{"n_layer": 8, "d_model": 256, "n_experts": 64, "experts_per_token": 2, "d_expert": 192, "d_shared_expert": 192, "activation": "swiglu", "moe_layers": [1, 2, 3, 4, 5, 6, 7], "router_score": "softmax", "normalize_top_k": true, "routed_scale": 1.0, "balance_loss": 0.000186, "balance_bias": true, "router_z_loss": 0.0001, "router_bias": true, "n_groups": 8, "groups_per_token": 3, "init_std_router": 0.0224, "lr_router": 0.000967, "vocab_size": 2414, "norm": "layernorm", "norm_eps": 1e-06, "tie_embeddings": true, "optimizer": "adamw", "lr": 0.00227, "beta1": 0.9, "beta2": 0.99, "batch_tokens": 131072, "seq_len": 1024, "train_tokens": 500400000, "steps": 3818, "dataset": "wikipedia_en"}
Below are experts of layer 2 (counted from 0) of a mixture-of-experts language model. Rows are named router (the router's row for the expert), gate (a neuron's input weights, with its number), up (a neuron's input weights, with its number), down (a neuron's output weights, with its number) and show model dimensions 0-255. Each number is 128 + 24 x the weight over its row's rms, rounded and kept within 0 to 255. Numbers have three digits each.
After each expert's rows: a language model's description of what the expert responds to; "gets" lists some tokens that make up at least twice as much of what it gets as of all text. This comes from a sample of Wikipedia text that the model never trained on. Tokens count by the router's weight.

# expert 5
router:160102140085174073142175109178138166132127135146069125187119125146113124124130122120127112112162169133161077122181126084115152134128180079120111082142125136131139134109135133112091163119148148086137140118128115144131109167124161125092122106109119142131095157103169129067180123099136163113142122123109126126142119121113135137124133132151138135106176159100140151110150086155150094109143118159131116143138131113157174122118127127074101140131133100112132132104125154143139151096158141076132123108134147097058141113127162141134146117118138167142112086162118161123142155131101118175161105155143133152149136103175121137167149156132134125117123091097093133121154155125165128104116126132092123144109102126086123129114136091100111135106142145110122092112133138119131136105090129
gate7:121143142156143099132108115152091119155112113145162113095158127149157080161099133116146159143138106120097132170132105136114126152145100108090102156136172113081165152108140112135150153089150151129133128116118107079124100143130101178104110146171166169144158098128115087115136141116141095117117107123115132118100149140122169146090127178122105162108107131192148111133161109129137161116135134128159149117091115098129101106160104118132131089069153117090098099115120189162135136146144158138112108164111143152094096144133139111126168151115098160096129174100115137095127126150112100146126113131159137067115126186148125084136154118139091122137151133146121113121127130131122139081098158134136110142153088120114160114127136134123161124126110123111084112135091100147152156133139168
up7:097192148107126134149143115144148108161089117163140126110178130118098088105093132110086135159157159121159096084144093127140100164133117124132093137132103155077167125120184166150112150116139147125105193129135150076121158156100114157112139126157156116163114104133180093094158167171149134092182084113098136147107151140115111114084118145140107108125123096144158104105109138116106142126098113115133119111112106116121118142109096128137121171135115121131111150153142121130117119158118152116118109149124144134134164129129134164155136148127106127123153156138081156137155073124123175128108147110122137116106109137148148086124125123155125105139147102109068092083141142110124124132119158158138124124115098149097127107124120112135197124096111100132094104108126139120163104150153147
down7:157119118128098134107131187122114133125119110097116134118087157122163163128170124123110106147115135114145127159143122102138108110117115143142128105149132136150109126108161159160145110109111127184140119151128127101118123131107099135141166078115139118138113120133170101153094118123134169092085099100145101093142121132136119131171153143119123144135135142125141183103103172120152122163139115085128118152124109155175161127133173114132131130127132116114079174157165126135172093150128154098150156110133098114179134155090149150145060130114061094124110133148201134167136157119130112128058135107143150080126138158133114134103127123176113107121104146125133116082105102134130110133111088116169165140116108098108142136119129148135164133173112121128119126109104105149096144166130111
Description: Word-final suffixes like -ity, -ated, -ations, and infobox or heading words before colons: Rural District, Biography, Personal information.
gets: ":", "ity", "ated", "ate", "ations", "ates"

# expert 25
router:193129121100185122141107082176135138135146116127077155157152113164105130117099135111106128125135124160112130138128124172108191145158171106105100124139115118146100132134102130103135117146142116111141128095173133097105111153096148150103166160139151135176135118103152118113138086099127163110155129068124122111088093154165105145129142176147123121134091135106144155153137135119142150087109117128103108107091163117135148109147119137083127165096132086102134133121093157131119135086121105102157140146137183142086140118125159118155157103113150175102115076111158128142125174149128127150127108142094140113164124149145167125154114124120119082148150101148098122094127154137137108116112123100124139145105097120109132124145105178121108139113124167151109116121109099132187137141133102
gate1:111145148073117157081129125136134140149146071136114090155101125111136092101127138086150160130140164108105119162103130103127120162098181116080144091122095118086082135151135159126154153113147116146155148138099123168142148127145140121136140144139138121129134155084125113100096132141149115153143114125105100116113166110146149137129147125161144132153112161125138124135147157098176118132150081123143106138183115147122134143105153116124135164161135130134140170129144100175158104084118094120103115151068125119133154159158153140112119163125142172131097113144150179112174161135118119139096110120161129146138072146120119150119125114155122156137180050111138095094085170128128114132140108099113094117108122099105125141136134107113138092099103167140127119145111128136135124087130159
up1:155125123152148073088131185154094140134135130150120170127139098090137082131143130150112135108139135086168151110129137135110132127124120139133115169151167144112151161168150142098135100146100115116093069154116101131120127139183132104128111125149066128145121134143131112108109090090133153096106113143093157099137127111132119096117108131114132128123136125104095137122121121142110089086153108118158143126106156118146111141131127137131128055103079161132115106125114145068136166142129180161147100144201124142103125146129132127112138103119104148107131148122131084136108129118107198136133093158135110139122194140104099122139113115109093137140087178151145147133190133153137131132118132113127141127130158156124140088101131159120132141150173149060129126126119114121132144125131131
down1:104142125091128096101131125074121094120141175143107139163100094109113125138108133078142139111128108137170095106108123159116138111113157077127127183150160127141126150110122156122135115149075098104146184145141112104130097173118136114145125184107093088109120110116114124154138125124170147115148136133150112126082151069145097141119124135167145119138160102118124107163129125130102132131124147139132082103149110131178088095120152175147149121099136142155152092141114159169131114121140169093102108128129180093149111151172114099137106117135112110090149113107180146128101191138104120108094124154102121143169115147105112154131166103150147142150121156096109157135147100115121139107123130142134123113151145114107130111104127159135104116110152133124103143187118147101149164131162131
Description: The er suffix in footballer, writer, commissioner, plus name pieces and decade numbers like 194, 198 in sports biographies.
gets: "er", "ord", " 198", "ind", "inn", "rit"

# expert 43
router:152129129094156085120134123209119159142141148113094133168132122105108099117127098166144123101137130117136118124132134111135151117149158105155084141104116150151133112133109151087131110170147158115139125097151130123082144137108154126076114155099113112120126134104142103125137096123132145117163110109128138116122121134108117156149142168079126118118132099136136154156132118104177124129142137106131111156098139121152139106145138148078126125105149110165136153054113147155117177111144106073113115165119210110111139161113138119125137138128163166127135064125120101141181141131083129152126110116115164115142124102120160137166144142131158086172136104158125161128124114129129120126124124104110098152085086142134132125116123129096158167145103180157160108139118099085182115132113100
gate1:144102141153099136115164130138133098164147127125147123142099104122144151107132127148137143106147133124160130143073122107154157145151166103100109174141150112137115084130085127142151085096148111110142099125071118135088107165078069133078112109109111114164104170153141125107133144156123125070139132093133122107085155112190149131096171143132096074166121156167139090163173113132115105155128102130147136119117135125157123117163090121114103116141170150137119143117145105088139126112134169105117152137134142149138133135129110138126132124125141142103117167139135128125122118137146122143142122078097123092154146086127124204119095127131122179155039117118102118164128134132151128087134119126132152150123147146128109126138145110140111131176145109103133121134112158112117163120135136
up1:123139124143150144136172156115098120155148101121136141078108146090114132129121104109109145143161163116146094127126109153104141134103109144087148092157138129135138114104151114140154179134182109152099068118124129118148136102122134163136087182141098179156088142159107132138146175076129131127099086146133100065146133104146135159105135133116131149120172134126143125117122144161116146086121153123103132135115153166197148113163139155120156121120165137100112108140091107106134112128166117113128124152119101135136118142138154110114082097132121146121120165138117148144083144118126149142126101154105094150152145094105124128124094097088142134131111158098121130126159153167159135124071166133093132165124129127157146091136101086140152140133151114088124123105203109111109122114114129
down1:154116109142115127119147135116124050171170104143139101127122152096116121137169123156182175121094131143161156142148136111063157108108136149112159173121143138127090130143087130128121170107144122142122154125132115113120100169105142150126155116103163042144133116103113111078098100090145144124084123162122088133106161119148191092128158101114132127124125093140139149140123136154126157138168154116129101132114096132118087135122118116125124100123132154068144087154123119140142155105152136123174121110115138123145090134141128150144136102126112158114090146112126152121140143130138149138164129112131132081205128142091160142170118127121126117155125155149135062139126144126124137141149132090121108139139109119150124125146120123121140104133090088141122123087102123082138124153120152
Description: First capital pieces and next fragments of names and words, such as M-as in Masayuki or Mascot, Br, Al, Con, Ac.
gets: " B", "as", "a", " Al", " C", "ou"

# expert 0
router:180105113050135119109146108179094166160147122131145132160104111123103086167102114137127107106144157154119137158151148146105155127142152114101115157153094131136133140109117161152124118126137145125157127105172114091096097145115149076101148089126142128168076151098149101088155123098127153141135116110133128137093142115157114154158137159161116116101131083097151151115143143136193107117131129068115112148107167116140118122126102159073083144113120132113130162072114127140114142097175145101138151121132163131079144147147130105109118121127135163103107119148134104160135142137106113171175102166120141148132145119117139147148112108123150108152132105132144096099131094137140089101125102087098087133138121130138113144105121116145141140135145168137098102121127141180167119111133141
gate1:143092122136140141174160144102114160112108122100138095158156116091175120117142111096164110106116122136128083131145137118123163162146169134138182111110128114118143118136101135117114095144139141148112129139144123146158143167140143123107120135151093123140106140115156128103131125107122124110168132139090107135113125047126132127138194138105135109109142094133084093155109129137120118127121136151106102143122124110136119132139137136058109086138185177088124121096151119158109113120157132118166112113113118145085128098129105127111136215101102145109131129130115119177146109173144127125084160131131126136136066138140128102142126135145115126112113125110088117148153133086112154136151135136115110136140166168087119163112147111144147103165157200117122127075105144145118121173098139
up1:136177143146139103098112106137149122131130126124120116137104126144119093120108136162141124154123139097127147146132097133144120143114105133146075157131137128148116142161156122109182139129136094116110125129106121125099116102111111146155099128109129133135133129121122113148071103143101155164111119131144158136161104166155126126082117096132129180112133126136157165141152115122137098099133108088120095112141141137115157145110142096158137145086107073133087121105121163138094166144095103142129152113134159112178114137105140116127135058165177125151145149140158127119160198066093115123129111127143121097167157126137158149145110175103146141141139117138105145097100115147139079138115109126104170142098086093191146123138117150098146159088111100125161115177133125090119134093116080
down1:151108115134117096127125134103109145121148129136076133122142120108151141127128104101137124148130161158160101165173152127126148118145129128098132153105143137115119098157108143101143097140135145120148126165108067140123131153107188167095078146118120137142109133113115173111110139118141154108116112143142164096147117160108117110186162143119132099085126135144113140080150130127136117108118129139129103145131138115132131108135122158160172115173108106173067086143111132139135107105157135147117175087159078089171130124080131148131165124140119125134141121081136096097153136100116141136115126134133123133136167097101113131147102140107129112097091168137156130115102157117124088145068142154126070140132136067147134079155158116103148145083131145151147114127135125171133176159153099
Description: Mostly the conjunction and (also &, or) joining nouns or names, plus capitalized name openings like War, Air, Brit, Fran.
gets: " and", " I", " &", "ran", " War", " De"

# expert 4
router:176092149095162113104156110228121130130137136114124117144136150124144084123143138096143131071125122126124113138117109149102146114124123091112117124125121107161119113126122144129120115175156137136103120125142100118132102124087171148107130117148155159126123144121128111087146109131136138104142145102111115101109118108168119161144104174118110109116144105100145136121133133125192139103167119115158141124056134109152154076111135127073120138130141104132128149090150165148073155121170096107140140119113176133098115158155114129116102128094128153133148081104179109122166137130096114168151123154123146110155122131141132119128100135144100114155135135105078148086117157140138097100114097130119106078131114115092126156129148148090118123176148176115168126165112117088134151108145118
gate2:149115118151106102104139122108182135191154100128095124137144104166140122143133105127072077184141127119162156142149128135126150163120108095167145147127115144159110154093137102131119151145103119114124161117103117150170154140127140124113117062121135083149101173146107143139155107114141112150126125127154149097165120112141132139116126156151106103129154113100114143103129110128138128200162078120158139125124172113116147095148108153103124155155092156088109098137125135102124124100174145120118077117096141129156106146117158117101124152138072095131135163118123106160141122134096122141124111118153095111132167121144175110144152129101109141111095133157130191134126113105125147132077113131110182106100147149129106095095120122118110088111142151130138144107143107121145142110138192
up2:134119171114103147138136145098108120147145135130140109134124143132144109136146142143139081142089117127101147100138128132087105141074134118202101162127154130171127152140133080148146131117123144120104157128152140127117090133096148135132117127135118129142077153125131113152183148129142121105145111106150117108170155076151132112100100147097110116143119141139141111133156151131157121135151135185176115091150118147121121126165146140103082123166097129094122091128098102119134100167090142111108150112165160123109115169161128107099136176116121108158100127106139174127136112143118141138089136121124106150104123091166095105147171149159150083084084124170104112175140132123123131134109124140117148144160140136115154156102164119166157139121083089118068159102135108105102112088149123
down2:128150082121095112133139078097114130147124140133140116130106132172150105125170107109139136135192104140122163129145119134144161106150171115142180142135059097087132157157157094095127093117092127136105162132126152158111138102124130101125108124148104110136148126181135154095106110098130097128121152174194144126134115121132129093137143122101097134169100121106095146118107146152133130133160095151148115116149142121078102125128112144098122152128144125150133120137136141112109166106136136134129148151104124111176132119141147108133099125133118103099138106145111136127123110158143173102081144167102083175113143146172080174114157125162097118137123109132120098142070097130082120132120137148142111142161139097142187146159115118169097109114157102114090135139163125138119138129081134
Description: Consonant-cluster fragments early inside names and words, often foreign or German, such as Lein-st-er, Aus-st-ellung, en-v-ironment, and Ab-by.
gets: "b", "d", "st", "v", " con", "ver"

# expert 6
router:169121161098164091091136095187093134154136147104110172161135137132080077154092088111140113107112146112121119138129137121101197139112191079129145105159120107128133154149126151088093108129170137127131138110145134161151135145111132139112144117120142153122129161114135113085158137107110143131136083107112103094129095122123135172121107141152126130103155139100152156125149141138168140121115086108094112162146162070113143139153116110095113149081114107101130155082069127123135138108157140112122121087089176100126153104121153105122142117122152152148102109140107130130120159121094104127161096137104154108153132117121113117149146148140131124116127135128091111136131132151121092084122116157142106155123062121142135132122137073108123141132101135113100131123142122147176160087105104
gate1:147148118126176122127149113127172137180155090153125139117104146141122104125117171108121090087164119108105097118126119136135153116147141110125098121116068151089135138093119138119185149147145147139152119137079108144136099167197105141104121133114097139138138126118124099103111116126147151095114171133079164126151116173119142171130152116117114165137171175117132152140148106118125113083139093134115141097140162072163158145117101135094131087141113148147107158126145098101101141118120140133162153073112096125109133102135117134099124130151107105161101162149140165144095129106107118158166173141164158098139134102170135122137116121136123160106140171099129129138171130110125145140110142090130141115103115156115116132136147134146124125124124110169169081111164103129133182096129154
up1:117130127109133157107093114153110108156144129123106129129131127139183111137118132104136132158135110122083126181138129158128131117110118156138121119126151136092111134144123120121081146130152139107121118109110128156121101151159138136150155106142152120139136156115133172121104132118096108099119149110122113135153139146130121106142204115108088122151130114112110135145166104097164127097161075118133133073145168122129134132132105164119115104114102084100088105172129113130123125139123109140139133106156148121135090178183173100125097145147128121145141168171115141118150104151093101104146109132115134119134108128147109131169097176168097078137156149138125092055171114116096116152094155151100133094083136122118198119122108115154147093056145181147105113129150101124126113124140116
down1:119120137124148135124135128137098128162129143121120110134149103107095115143135152125120120106112159128145122130120140128142085139142069136118125147088099135100114137088144118134108150172146121123143165152105067115128172138143102081113124119124131117136179131116092128145153078174123130105112129143135147119118160123121164120102093152123156173155134152142139113152150134175101141166138139133121135113127080145137098082198136124119165087104144143123153103158140178156154122114121154133125124155125125156106109103127107150087161129170090177152143126110123125111154095138115096133092076132157100123176125115149107127142050123127108140111132169140106096198144120142132126137135105111145132083085134128114109137142115141110126127137114076152084142126130108199088128138126121
Description: Closing word pieces like -is, -en, -ern, -ity, -ical, plus State/States after United, National, and This.
gets: "is", "en", "ity", "ical", " State", " States"

# expert 31
router:168106147105143090119146091190102179126116143116107125163143131106107119132130136097136114131139114129120116164135175141127141150124174081107090152090143114126083130169110158119090117144153086113139105112125143084105097180151157166069095131111118092168126163094141100115161135111130113117180138107100115150130082102156109166116143158148135103136153152110171138153150107130155123102152111154146119108087144128143159142134123151087081129139110104102158150072131119125116144097166137106123137130120151137092132125157121119130160161112126167119150082118131111115161131083116096162173106098140109146168152131130146159178107126127138116138141069119101151117117114134144105120146124138118097129118099138132145134130137123090120144136156140136133116088123141112145148145088153
gate1:140140130118116139160113127141139147118120111136109140127130097164119117117143143158122107088128136164114189105091144092125154133133110121147085118091170132137090122097156102106115117105143111135103141134161105105080171143143116101118150171129171112149123150115111129141103119137127121085169152123124144116104105120111154150096137134149098124117135159142120187076158160140147147165155149109129127147137177155107095115136123087131112149177114112115121174115101102148181122152116133129127168121086137155131147127151185163150138092124129112127113115133092097131132154123110080145143134134085102122149156136104143132107124120176071139121102135121151131138107099179092145186087153171091149143096150133138105113129159096105131098131122107105109140118072150128144090134096128
up1:083133121136115083172155175141125118183133111153132112133128134155127161151140126143132155159156110180123099152167178162139109118112126129108105081107117073120116120109141157095084117105136119122157174157132098140120162123158109169119139129085126103128094146132119128093147127106144138132181089128169129154148105135106115140198131126163137133100122102152106104098150107110068116127139118095143089096143164160120156068108117125141146176140127144097130124132149118128151091137104126086116114128121102150145147124170158121117150107121100120116131140089165144124118147101136138137138160125112136118126117136118144141135159139129097156089119097141123138155112125085124113133140179125174105103142097161182159142099129143143105071128100105136107110111127140105146089116124123
down1:104121136121094140124119151150148113163155108129160123149086087149174142101155151095148151107124108110104169120183166131197149095162140098071111145150099103130133122129153148104127178119099143135149148129105142137135121158093202151137151161136136132120123111125125110126144129135116171109122153033141117065095106083105106102140093149144167099145130089112116126111091146120120103075111151139153108094106078149161140158147112130121142113112145111142128100091116121093134125143159120092137152123149130139119126118135113135123147113125130161130139117113094116132125133103124138117149168146118121123143141113122142143139130117126130128128133107138115133112128109142144126165197170153136103147138107137130147135131096126151162142117168139137131164094126095111106082128061134
Description: The word for after one, colons after labels like Australian Open or Sources, percent signs, dashes in ranges, and non-Latin byte pieces.
gets: " for", ":", "%", " –", " For", " -"

# expert 42
router:189117106082132069125114088179097138147155097134123174158112109147089111120120103117183101115161103094105118129123176125134161140115208107145141150140106130136088138125115122091107108138170124101134141131113090150142137160125160099072121113107101121123116147122155098123141098157165115110157117105137135099111134136124130176133133157113090134107109126145138172124163158141171136130115128100140168125112152094107127118121115112088129150135119117116153133059147155107157133086147149112136158163115169135092156145118136111119141129102118146134088096126123109117147149119105122161173103123137124109174132133123137127157150104101137141123129084116104092117120098153119079119145147097149102133099111119140135156122139142100105144122122186136137139129117098118191125113139139
gate1:147105097115120112096144134128134165125110148138105128155085151103131121162103129178118130166129149084136110146123152162157147115162143048125138110122129145158061110087155129134168141147135116137117088146137198122129146136105142144159155148083104122140083091150095144149140130132150154140133123129142118129123088095103113150104106168135155127105085123139101149102113117058098108136117103113117080146136142130155131153122170099138128126083121156169123144116129166134119109119174081079096126141135135108101175137118155156099120152126121141172127137144098161153164125127096116164127111134134160142115172126111176129135126119151141162143153153121104108113124146145130106130101089137159133161113103165148115140108098122143133096136088164114128140140098121135105109135102143
up1:122173135161132119170166145153185069169127158137135124149155100137094168139133062099107100100141125132141148100112140146138124109087106123159083146123146141100143115133081083111105110164092159135151141079116095124115090133127097130085150115152122118116110095104136177116122152136116115096089156078113147115110155143116134117111131143164114117206135150109125131138101117148151074123159124150177155146104136113113135137109107109140121143181109178122144159106133115136103126116096146154112139088115113148120085111182134111115144116090129126118171142118140121132146093126131123096130136123104154145111145101167137111141147140106109123120088081101159141169149089088126134122114135150139143157142143111137144126118136109145107131160174131127170119128127125138142148140143140
down1:115103154132142162166121111183103144125093143106109170107171133151077124133160138163131111107128129180131108109158137081127080166092093141078104097117171118120132083098164107128130091111127186130117142132146096106144144127139130146100132083119127131135125151108136145136127097107114168126121115096160120089152126160133132100132107137125147111158141146121179144150178114082125152140150165118119079100138145107117128141142126106155143174107145101144111116128159131107160117190132075128150098137145096133138128135107109142119136124186143153125120120142139100134143166086104166158149130112144129139125092117111120111138168140125111095172099153093127114129126110101157105153112129125105143148139139118133108148165114083136105126088130115147125128119042140120134124129154134
Description: Final letters a, o, y, s ending names and words, e.g. Colombo, Flora, fantasy, Monopoly, parties.
gets: "a", "s", "y", "o", "ia", "io"

# expert 24
router:175089145091132132120137076173111176137134091125127112177152131136136133159081141099137114100155169125126116161143153127141141113157132149107109127097100132115078104137112127052128101111126151103140135104141126103108094120116196122096137126098140126156076142129161120088139092128094152131140133129115128111144095115140109163129150137152104147092139149127144143140142134129149143143134114116131106109123159106175148140159098121063127129107163107112119117098100172129153115077157100087103146126150179108086136151113150108145138157122103178148104136144121135138143124126074097145125137123136142144130121128153175107198129111114135146146149118118112128148116111137135088137098140118107145076103111134113130170104147132095134116130139158109106111126094146114188124107100124
gate1:157123126071155151113115169146073151122137102163110135134125157137129107124100090098159094122091136165137143172133148120119173172110166123079126112194128105095144133085139148095119065124119072139111122171097111129143129170117167132144153137121155173141149119152108127093154128107177174135103142149109107125101105105138094153159155131145140112101120123150170108151122137139105175132138136099100146132120164128112146134120133139131133159164109106116115150099104168116122147105121131119145139091124136121067142142114128125121175100129141133117112143118149126096133089118131157120144124070104138124115105115113111127139141151123105145122129103195118132139093141151156159160149151115108128102132153139169157103133144111099116084117111116103089129111105133107120125122114069
up1:133120133123109145113114151147110133127124172112132112139156134160098168134099107152121122139143091110114182087136153135099127113118147129075148132112110138174116095123109113125163116141133140138113139160129135104094126145094111169181118146140131136121134142130131145120142122160140125088144097090178103132120135152104169086127120115130109160165118092137129124168159096155125105133155127142115137095117140140112148113130146142143113152142136060097154160134126095146126107122195106136136100123127110106119105154164138141151174120136192104140135118091123074124135105138090153137171167124121122146099151162112107172086119151142119092182114121119184146084104167144126085102098135093130110113164119138114091118183143137150137139152095094135126096116136138158150091107106104
down1:113117145108079143084109163163136148139179135182147136116140169147137139136119117102132107111149144122130125084129102083130152139122132155148134152116145129149136135173122145123130117120172131126173124164131136087124111110130107108127106074086163105107088136142109100139135133101194124114090115115176095171124144138091107102130065106122119121148151112159136135148146131082122117125137154170119141106170143121134088140084130107134120131105131127148153144110149123110122105164115131134155141138096097130109145181154130143084126130121072150136188110098086135148108154070112159170107145149115152107125076102126134156110118137158114092192114114115123153118125109140115145135124107070143138141165140111124143120159118170133127125121133157116115119107106143157101109120107148
Description: The preposition by (Written by, goals by), than, against, and capital initials starting names like P, K, Mc, Sc.
gets: " by", " P", " |", " K", " Sc", "P"

# expert 39
router:172122167098163072110152116179119126147138099159110136151100137116098106131115128108142142094186137163120129156158146102133175148119146086100128101148125110154085159143124160108135146129158122115143106104140129108101124136109150138124125107092152110150117158110132104120144125141099149094138079106135134091139100083118122134136122128143114142112101146121098188122145140160175127115136124131099117123106171052146146125156085131067100100100112143129122121081129160116130135129192140145142149117115136116089121184137169132156126129108119166152107098161117113160117126093109126182141126142164119128170091105164132139145146144111114099112106092156099108111135115162145101109109136113129133118096125098090132134142161114115139143115121136153138133125116107154179131102172108
gate1:154158103120119146117118134149122125137090087124099129119155145127115091127127121140129135132165120154142143105120154180129138132126168103139117124093121075107161121187154164140173125083140166185136116151104080146149136172121124147122124135139170084158108109093118165177122168124098114115149147134108125117143136097140089156090110146146119082136139108167129073131138118152129113127150091126097134138098092095121132097152108138143092105104110085137131105116113141103116156101121132153138101119160105126112094119136092120173122141127127134154151120137112102145139183099100112103152158134109138129167122163148132105202095079147152159135122073124111118181115135122116128101091122126147106145180123100114147094115167122105114147103149119158137115133128145127152134137156121
up1:115160171138134156101150150118134131106137131129129130148175158116118114115095152153117123092147154146146114100179112088090146157140105129079167082095129122126134107115139167142120097144082129107127169109118112116147067117109147121100109136135137155176137126084114185105161119088099130134144134121121086131114119185104171148090093141149121153159176161101161131118143130150126115148131139142121178129138140117112150115092132103108139135144113145105139118125113139154132135079137132138204112123132115108092109107172115137114109145157148113120159122104140131115143090141182120098128134133125112094125146088150119128127120158135122094107079076127089144130128133112073092131135129127078122107147170109102105127161119128133129095153143137156125134111184116133104093126108141
down1:098144167129143124142106130116142151106133123098134117126118096133149081111110117163115109129127141139084162162136146157120111164110110144140116093116132115125142134104136134090092089145155127137128116097116103130143127126097103125134170109154112123122150144101144120148155125152152136138087129083179113143161185139120120146121136139137151153097140126073142156097091115083087132132113097179125146143148128160122109134124148113074132140129129121152154189124148073117145157131132093104088091142150186167156155117121165093142100146105134192130114146096103167127159114116106132159101086098142129134139103154145103150133143147177111180084125111106087076137115150118115138096119108126130138109126147129132135128083145148086129094133135175136166137103138163112103119114145117
Description: Word-final verb suffixes after a split stem, mostly ed, ined, ied, ited, as in defined, introduced, founded, exhibit, signifies.
gets: "ed", "in", "it", "ated", "ab", "pl"

# expert 52
router:195155094113188115102149115196116142119171140121124115132131089138111101145125108130105142116146129141139113148161137125129159145133161080150096172137117131143089121110132132119138125092163145116111148129147131104149090183095174139074116116142156119127105169128134130091140085107095142113153077107104096108114128102163131177103143165131120093078167119110128150157175130150158128132128111149187122151105145114127141117134131095052117145094145134132116109093130152111120127110129112090110113128098123123119145096136120109140123120115129162120086086133147156131136123096075107159161106113140134110190096130157126128148132139082123114131098126136077143140122110148110074115157121139131141133128117111125136126097117131168128137160132169133140133108103156115145137118127139
gate2:121134107140127079128132140127153147119075115109120130160142122138123143116170118115138118111214123127143134130128147095145159136141120128127119136145119142180120078122135116106136115104123134122088090114116043119138126129123174166119115120096177219188113128136114117061205116138133118114101120098169095117150100113182129057100122128110123140090121137148151143137104097106160111142111122143136123129147146118153139120143123128128145123130169151100169103136116128140135110126120158136109139102094128139128087158120113151133149137138122120087149112119105127121104166085086122136135115113116119102124145134172133132141164123124114111107146150093113151141138120106139121154111083098105151100147124162133091127125107152135128148151102139110147127110156157079140141149150162
up2:114121122136106112160118120108156103135148149134097112153132133145133115141133135126159165148112125153140108103126081088131107129134128129093145092112137103130107145166111105171224165152106138173106118113129139130123150119140119152124071132084125104123147101135093122131085129119110081112113132120159157125119176161138124134121108172112154128119129123109125140113145090118134116125123137139133113119111131129129153177101133067149082143134161129128150154115174138134104168103127142154136157126155141150105107128064138132090127080103118154062090116147150116138141145099150114125136114122120098183126066128140128109123137161140087135127065121160136168141131085108087177127115168117139109143159127160106165116156140111140169136135125108126130109166158127138133149134169126
down2:112130129115090128144145144166125126125153106139132111111110109117098072075105173124147139149140187141109152105110098135105113160141131117147146086127119141122146123129163141091107105131106142142078161143132161149135158127127125124115151149114087145152069143121119104116135110125130135187127119131144099120168111116156087119089112095139134149107092128098111109127083132109130112112122123130131159130118155112170136137109130113114118141130152128114118121101128145115099153101152094155137156117105110131154147145079175148167098178072113154148132190125125188117175116102135124119123087148145156129120136190109084159150123147163132125142149165072128113081126116126173133130099133139169121147144097117133156109123120179090119131143101159097145094160131122124117140097142152
Description: Word endings like -ure, -ot, -ion, and -ict (Locom-ot-ive, Agricult-ure), plus year prefixes 199 and 202 in tables.
gets: "ot", "ure", "ion", " 202", "ip", " 199"

# expert 61
router:194090140093166107107138098168156156128147137104109131163116155157108110137118106141141118106159126139128141142145106171105142175129189088075120154170148142122118149139121141110109139142115120117138133119129152129122102108113157116093087108122140146134111143115184090109166130106080123079150125096104108138119099091140138172120137153117122153104097110099102133135147127142122114123125140116112151140083151088162174097135111143062105123142124116136112152099149162141091128066138135085124142140137156116103116110131142123108147142134100179084108069150124119139162141108091124129164097162117148118162131147164164128135110137143116113145140107142098117121084118135123109082153117118090121115142065157138132113148127137131119134117153146132142099147151105089163121112148110
gate2:123135162115149159120144107133125154134171123150150122127142142129106115140119128141123100100126105120126144119108142119105112135124175139151140077193153129113152121159147114132127135092133131139136067098100139166138122075136148126108114122136116163154153118131150081124156103147160103157131119131112123112156104097112113142148133140142128153117163110147097113075165161141116135117125096116085102185071147100088141127145145116121150072125119154133098126150121225129145108095109127120098135160118117108152138129143102091139104138154132137099132096127109160161145109129122067166121138080140112073131149098114101156128161126171146113120159120104086125137102145137155135170133088121141075135135097144170130148153140129138108110150125148146156172132172122098134154137119128
up2:162125133102160146070127132109133160156132124168131131153150124100156113165150132123126092128106145144137071106090185133098098083091126120092111127159126132124120147155111112158134099092138100155130167132145130119132097142135159117134128097149127122118138089142087080141105129129131098157111134183145136136147156082098129168108127132165106186145132165151142089113144149173149126162127147115096128069126150119133117113120084102139149133134080147112144119142139135099115146119125143132116166159146117168140133118158086154093089105131097111131144165086113129109139088132160133139089113146114103130191180132114163149139125129147164142110155119131132117131162123149115094099131119100119116176101113115131094108075127140147117134084100125089146159140147131125137159132119145
down2:171106150126114136142115091160147111105123120120134142070124157142148118127100132119118160111175170147078158143098117122132151146149132076104142115116111172125150142125102059109143158124127141092129133119105130219167164097132129136156155165137132136168098109122130096135135144123069152121113142145144123108103166124134131156143124096159157134135123114090129131119084141110094122118120087133136136129126162149124124144155162126109165155126129143131117158112150118123130137156132097149145146119107119101132099113080109141143132117129117162146143129133130141157142097096106135120112121160116176105091118147144137133095129128170094083145144140162130105145118107198123143135100127141082076090145114080138126151107135130129062121147191145112113146090144150096124111112130127
Description: The word was after in-year he or she, who clauses, and decade pieces like 194, 195 in years, in biographies and sports.
gets: " was", " who", " 197", "0", " 195", " 194"